From a checkpoint of a small mixture-of-experts model trained on Wikipedia.
Experts: 128 clamped SwiGLU neurons an expert, 2 picks a token, a shared expert of 128 neurons.
Below are experts of layer 5 (counted from 0) of a mixture-of-experts language model. Rows are named router (the router's row for the expert), gate (a neuron's input weights, with its number), up (a neuron's input weights, with its number), down (a neuron's output weights, with its number) and show model dimensions 0-255. Each number is 500 + 50 x the weight over its row's rms, rounded and kept within 0 to 999. Numbers have three digits each.
Before each expert's rows: a language model's description of what the expert responds to; "comes after" lists some tokens at least twice as common just before its tokens as in all text. This comes from a sample of Wikipedia text that the model never trained on. Tokens count by the router's weight.

# expert 39
It responds to: Inner digits of four-digit years after their first digit, such as the 0 in 2005 or 2010, and the 9 in 1989, in dates and ranges.
comes after: "1", "2", " ", "–", " (", " O"
router:568482562515516444561442494479498483445451465583460584552471472460440460547531536458490503510474343496462486541546559569532539502517530427505438435506501513520494436451556546467537511477543473523449410473432433503487604406492539506487471371475511513537517476518539497479410578532522511568481554543490434582439547567346447461540440561629536561500512540480491521553563496474384477546518524470550557452536442544471480589480509560538547515483402592463516525506429625566588528494439504493423473440474505475478482531482454548507483492579511459450553400637441547470594483479544469506448509571483488582525483526428487498586502550413413481449514517418490481528533389481462500477530504462537481556507485534461566512546451504417549543573459526495472476565514571532496424452540447
gate2:581588483450499422518496477503470453467507532536467508565488561451502486480494429453478445499510482461516496541410559468460527494546541482523482529519492596539557540516399538490471518503491497557410486517497381603588486471503407432377448461387566537468534477470450510429485594490498457468533501575558419509440560531533532549450576509494498508578540424499450486510537464479422471461502454409449538417515527474455545587435559534588577434436408489454485534570445585538557542595507548473395481576542460417370550479531470500501517454485507515524416390485443532534484424525568539484486547559522400517533583551514516505444522517547401458498481524454410478503455475424502456480386472560593473509494560535492499516519526496457510504558524554516549508537384548433483458548544569
up2:567454542442485535538417430554562512423407580518514460460460651432552549497570472526484482551484506411492473572519591447475429521454402521438576457510529563461592552562515572444591501433455491477446462506456468583521474421499473504548496524507400425522523556438463408514538549419445459510533447522547533548481497470497553504523493561572518541534513523488500463448499550483543571549571433528498543424467458450506499547543477550479504424440476465539499621521539495468473473512426448522503448542520498536547483494569420451430512493496501579613531524477519522489480472484505541521512593463496474479603569515481488562426401422409511581440456567542459519556380443433478485485555538478441494456393510514558579478537619606458515493540472512477480531491558558388521511498475533
down2:597565589522463555461485571556549472521462522504466406484432483504568515444507457554481440477504450434450472494499467523529489583547422547547489480551471573565530498476601602560463542378495558515576480518433486465409541502450473505514452519510495379463551560501485522492460422567394442489572501455587508487502570485461519564472586521453473505439551500438469466431571547482500497552460613558519458550493492534410432466488503472461481475549495469488388522530467447415547534510475496431502506596544485446550502451421445533532552593439519532530512489515601554425498535511584538483390610520513571461545609506546434468438541488502531551572466449457486463524479439470534466551536520503524521442510400577418559485444460460553505429563461556474485478469528446538587553485477617
gate3:465483581475493526527515549529556420493491450475530401515451495435496468440556597517498473526476436525394537572577413514434511495527432435459491500536583542479510461510398594530507569458581469576504462387422512515501475464461554431482500431523515550563496540444497520505564551445472523484427561507553543551414499490473584493587483535486478570531522465476445465342494553499491597446546509499443489524572549451501461565506543538517636476531479549531593538535510503523600598570516496486482482463336472514469490500492430542445488512495508483526481424544470548483520505474545543504520495553491426397520547468480496508501541390477457466520482484416508564521480469410547521569543512452590446458416471491467555513471423528499539568595533580366441522434522562509498467562547566
up3:446469497500528499530511506521484459498526577422451423533518522427473463545518558501484526534464449444422497572559464457411440498571504398504522493462512635508487496418448537522562548529541527471518575544533478487465454449505538463484481367491371480510500460465509453536545498398452481444448548466481560513394493554542520433594503568557452581516495475448545507428480600500500575507557538492555471483478533449478488485592512606524577523532473584523476533510536512484555597615514502436456473552429458482444434451564434446517494537572453538485546480513481503466532544387572458561519508602486456415529495500447551439470533420453498438468493467515537570421580379516477498520533572520578423495483539475531530394510543516528484548537399545474378438448538394557480460526446507
down3:483471523483469509484472471480484544427487490471428438493534552471509548517467491565499452477494497500538514574536550511454466562569485556564572545574532505556473542535531620426497470456533615519528502626547503420590467499595444574538492452483505504504493529423398457528464475583550495550467481558563513572491555594482439549489529528589512467525517454602476456495466527576558486476533515514519596456473547610617496411417530553537485472550424529566535480557526491494420540497536516500461572530493493532444508408560353544473590533434451438519582424484459489498490534560593522500460614530545535492536496517489552537484490467581445595485645540579533470487469492622526508530418486439518465423471503513510463509421549437503534490545539444377552557544545529477522490468516502

# expert 41
It responds to: Last digits of years and scores, en dashes and pipes in stats or schedule tables: 201(8), 80–89, 20(8).
comes after: "0", "1", "9", "–", "2", "7"
router:563480527521511431568487445434521523499466574525556550503495556468493532521541547495429509551462461475462432542553486538531521537519507433595449556554525529511557457453618524466521536394560489534527516487491401592543546388488454545449439525546520496404456472490540581456560527525448552539453491581514478454461524490416491475532465529537583555528581432518487480517537481462459459601571524465524542489511391476464615477504546547533542578517483566523471486461469526528496531529473536442483510463531455599548535479480473340487453477511441481490576459547513446516544514526478561470508564527510549581571468529392414430519524517505386480463514442464469453541490480481458458450592448484610415552415611450454411519630483534450566549472477482470452420555547507542568438513560397
gate0:557435453537421505580381508473487412554449511463513518542400525454527442494465482522449526555470503512419519578507526445460505561504442532380532545508523485482414477477603555460459463504465492594504415524519509449461588460558565481443392536411485498467562441500487486424532479482534483497496419501518500496463490506454555427527546484539500568512487499493540467478425422580525509545572581526477632527394475516421515453359575577566516504494477510566456552432470495454502516511530460436416515543405510465436492473407463469500494579519513423437509493499551498451455507503465536547416491441548509479445470426388489476424532440478404459483465476467446497531530526457561507420415460427574483516460561417391463531549531506470536558447455529478517560522528418551499464465615431
up0:586440510566453514569453470549492578532507530494583427547506586485547463537448429557550520599445501544523532459500588538457504457567469581497563515545500552499596474533471552453458497443380589520469531462473517463559489491441537529526445436499465515591505438398490502539547506543506606476550553531489668548529542512518535480473553546430495503591523466433555457457507527442474478500487513523511524482501403489449508342528472525430458453574491493565527398440503459468520502473476484508567411635511549517447485516411467484532437576479435565490637508453526449521529506500395534514440477486501522518459590550547504502460475465542581432555503530495575538510504540602503450483518530483492514489491586543437400484505451500532473445444554503622457464455547474559459589526474543
down0:457506543563488379495472459522491484517472511557519445450455479525465403640511472491558524488391404568482558551553500547600571550534414559537540589545543494469456525564510566515578443421542453447555559468514589439561479501424523524581478545557433427542475510575550561553508527454431460517444593606539555527471509489499453459510523506505443486463536531495469572563467426458418530516517483496525468441441482551516470487714502382436554452470547410447527502426477430514461498492539482451513449447548526460516463485531560501470411576567490516553506490469494503525516433454566408470422504476527486467510493526480617531474469495456591547539497551534477533455478443593472522489491450556549550497545510469559473477528578438535483501493554520477467502505434437484436451574483401
gate1:544534542546563529434514439548500488503436454466532557463469493505590606483511521480532506522550594556518536463604493466532545566476534481582452444516567516497385472478588465505513476465479445590494544432510495521506488461533532566502533583432526454446551493447460471511461550512487443481433487577577532563488600499404497430551524502565503467476509429476493551463433499465554528540470469489504450477492446509372448576560486465555476491467477556475420467486481577450396487534503625537477549469533578508584533503401498535499422540494435475483593452464521447548502501433349399481503554452528542440574448501459539479472459487572437469459599571557430504452534457515473435435555418590423512495496436573439506530474539560496492649469450443534404475498453424547507520515485458
up1:477510504511517476558477519464545475501508527469502504474445511530567590530561487545432415523477567542464504466492411471509511554562520519600487586374558541436518490433560564467583458510487539461524462469530489521580535493578472489450436486493553490509517462471517609591465490539454446518512532507483495516470471476449510453471593494459510588557462492505369541472484464461461452497465428475467446423440442456512527422460503516560489480616474497427574492472505509473467498485517500546449504560504502535434365501495446351492522448635515426478573489348526485555459522428492568429459506521474510380645560562534485492489489490499481537438516493468518410536476474515490453431531381516539452495503411578403438498509477452512535605442524529461523406567534446510622538532524485
down1:398500461427453549544566459448486569493490553468508473467377465459525526574500443469468607533454524484487449494503453488552498573462538505408414492543430582488453508510510533532468502512515414542467420566524594550593477546516537466524471495549378528386490560480465520545426495606502457495526532527497480614386531585521489480492486556595468518572545546446456536383544507516529465476497500416469471456433433494537585516426566564473546534498395599586482520537490461622500479578470596534486548515537503481534527529488517522450518502511456484513505410501497451453525549507492548554436469432465539497503547584501502451524476542402530563461561509550498460564396520525477511531442640500429516472540505450481448432501517506492508518525534490529628411419504461553510584452440519

# expert 15
It responds to: Blank space tokens in sports and results tables, mostly empty cells after a pipe, such as game attendance or score columns, plus spaces in species binomials.
comes after: " |", "|", " a", " on", "born", " –"
router:537532566479399465587472461492552429484439596576510535515511589460531557544507554588465492556406498511504477539534530514447477544523506428546479426530511505538505470450625537455501469453485491509524487475496403473599529389625461516464509557602535486485589454445497551482454555513415519523486460546518464530473529498552609422550468516535577547538514448527463439522461469466520452549527490456517541498506371439459574487469535553483527520531454562516499491480481526564450533512480506452483376480517432647541567427451483451463464502449504469472529530556566492499462455490491512480560549554530519467512526526456332439463523507448433459465513458461425437570464485450450444453658466451594449532474521438519519530623494473465520547481434471548450435442505442533537492470552395
gate1:523569470401491464501485495535480501477534522432512536487499497469565530577499609534549528580485515522523517493622602480519466511521450511499516516468501523492593488409546534494596509586567492532494541450478589541551500521545437503525505537571582531423502513554401565467537536559490529404499488622560496510419501592499519480572482466528497520510532499573463545495412468551458420372508549450503500462565527576434498418564549562470547469519560451563357458488559502530524563426465529553393561423561402441526512494396441455535466548504602509407442484532520532453438555494461530488488495466615509459507593501525490445528571406492476394423509444591496497544518491538458512536472548533567445507490517431498522521496427435505537434485544567523455446542506502556491479524434418
up1:478443622601525473536486450510522515459507454577517475498560463476542498426548583419418465419531462462552534501435471525428554433482505524550501495459482523593448533546447407570535511471488422529459478541544452487434629531523522534443494465426514570460448543452585525563436492476466582531508449414484494488537413422454436602436429510375562504455488490480557512488578509415506563526434563477485587497534556473557627476496619462454422587580446471501496465545425487528475582635469556455534546564555442548584501508467471532519571477543512528462561508462510465475526413555521508550473545467503480508563424500518421488462516561488515519520459407473457576488531576481490474454557501471494596486519513504475558511451517485464546456492486575518520427463482536514512498528627574
down1:442442464596504508564505490483542503545510486401583518489538500550463491522477485536522479525484521515529550537464454563467513489526454419521426491484501478511427532400467531457540564576554483414497523476515480438530550498429549569458353520380469378492445491528508454537515551433460440552560466528491497475446439485493504454477510403417421559628560486512507575561462473447478550488504567498576438514440421513511522464489487573461443502509455554489533420515450445521560523574562501499469453553421503516508627461583402441443458503465512517581418461393501528504503558478526525554510557525515496446539485488488482435555425430636539545505559581565504507625543537549531467456457446506500547509470472557408514586473486592422574494554513473471455557509498570460393507478575561
gate2:488520574479497471588495528477515484505452541551553477495418380509562486503519592541533487466577453439549474598548433531440438574421556561485392477392530540523530459502549524440426538394492477585516466549436621513460502506479440615516516448464430529496491432568462496498489550524554484482385435504520566633476464448498490476515511577568508495402522477440500524515471483512585490548506446535530545607539514569474500452432546557486552480584445509543515523504487527504583577561524528461478452551571541473421463478485425501466487473537477482506453493566493456438476512516456506524516488520483521617472494476489534455543544459525461441491596402465417417584463441513510492494609431531451549449612518487549516520551373567549541470463445455517473490534565468600600494495482476
up2:458388527369462457589509511468457465487461436476543431415536430497461492462546454567526568521593476460523481488563470434462527560543517539443568551524500530634457491395515567513463444525574466528461547537526462540519505473586461528476465549416492495566499484524490498511516504595515547528438454462443511516449525497510518376396510551473572425499478457525497542522563504436557536561442509556492429451530428459460548505411566475457531521590432586485399496510511506525612560530547439419494482527509471444553529472581438596419477485498551481525500465476572476491490482438513547471500441532580456592449475558521540493462514482617465481502550510456386379472450539496610487554555536569547524436514519451469469408472452603447486423520496454516508463523500444491572426494508559
down2:523504473466448471614535515557561507519505383568528578476470419520506416611442524532520516444436489495463571498558413492543423488519430537557480501477550466562490541538460436521510452511476488460529557523487525602454443507570552524543470491437542439371399462600563510570524504495487479490488534510567433467482502504532552563516588497603472397529507586459531521527489582525497506424474489574456456465557549568432544496462436527481504580518587508430525412607418509554496481512523535584513464428577462469531560479548471451503533563462443452419518616533548489487574531500519560529512494473546591565471482527450518566428510434488419486473451538551364543461539429509449569541577513482512537453420411521585488558576556456498436499532531503521427480465529524424488491445528507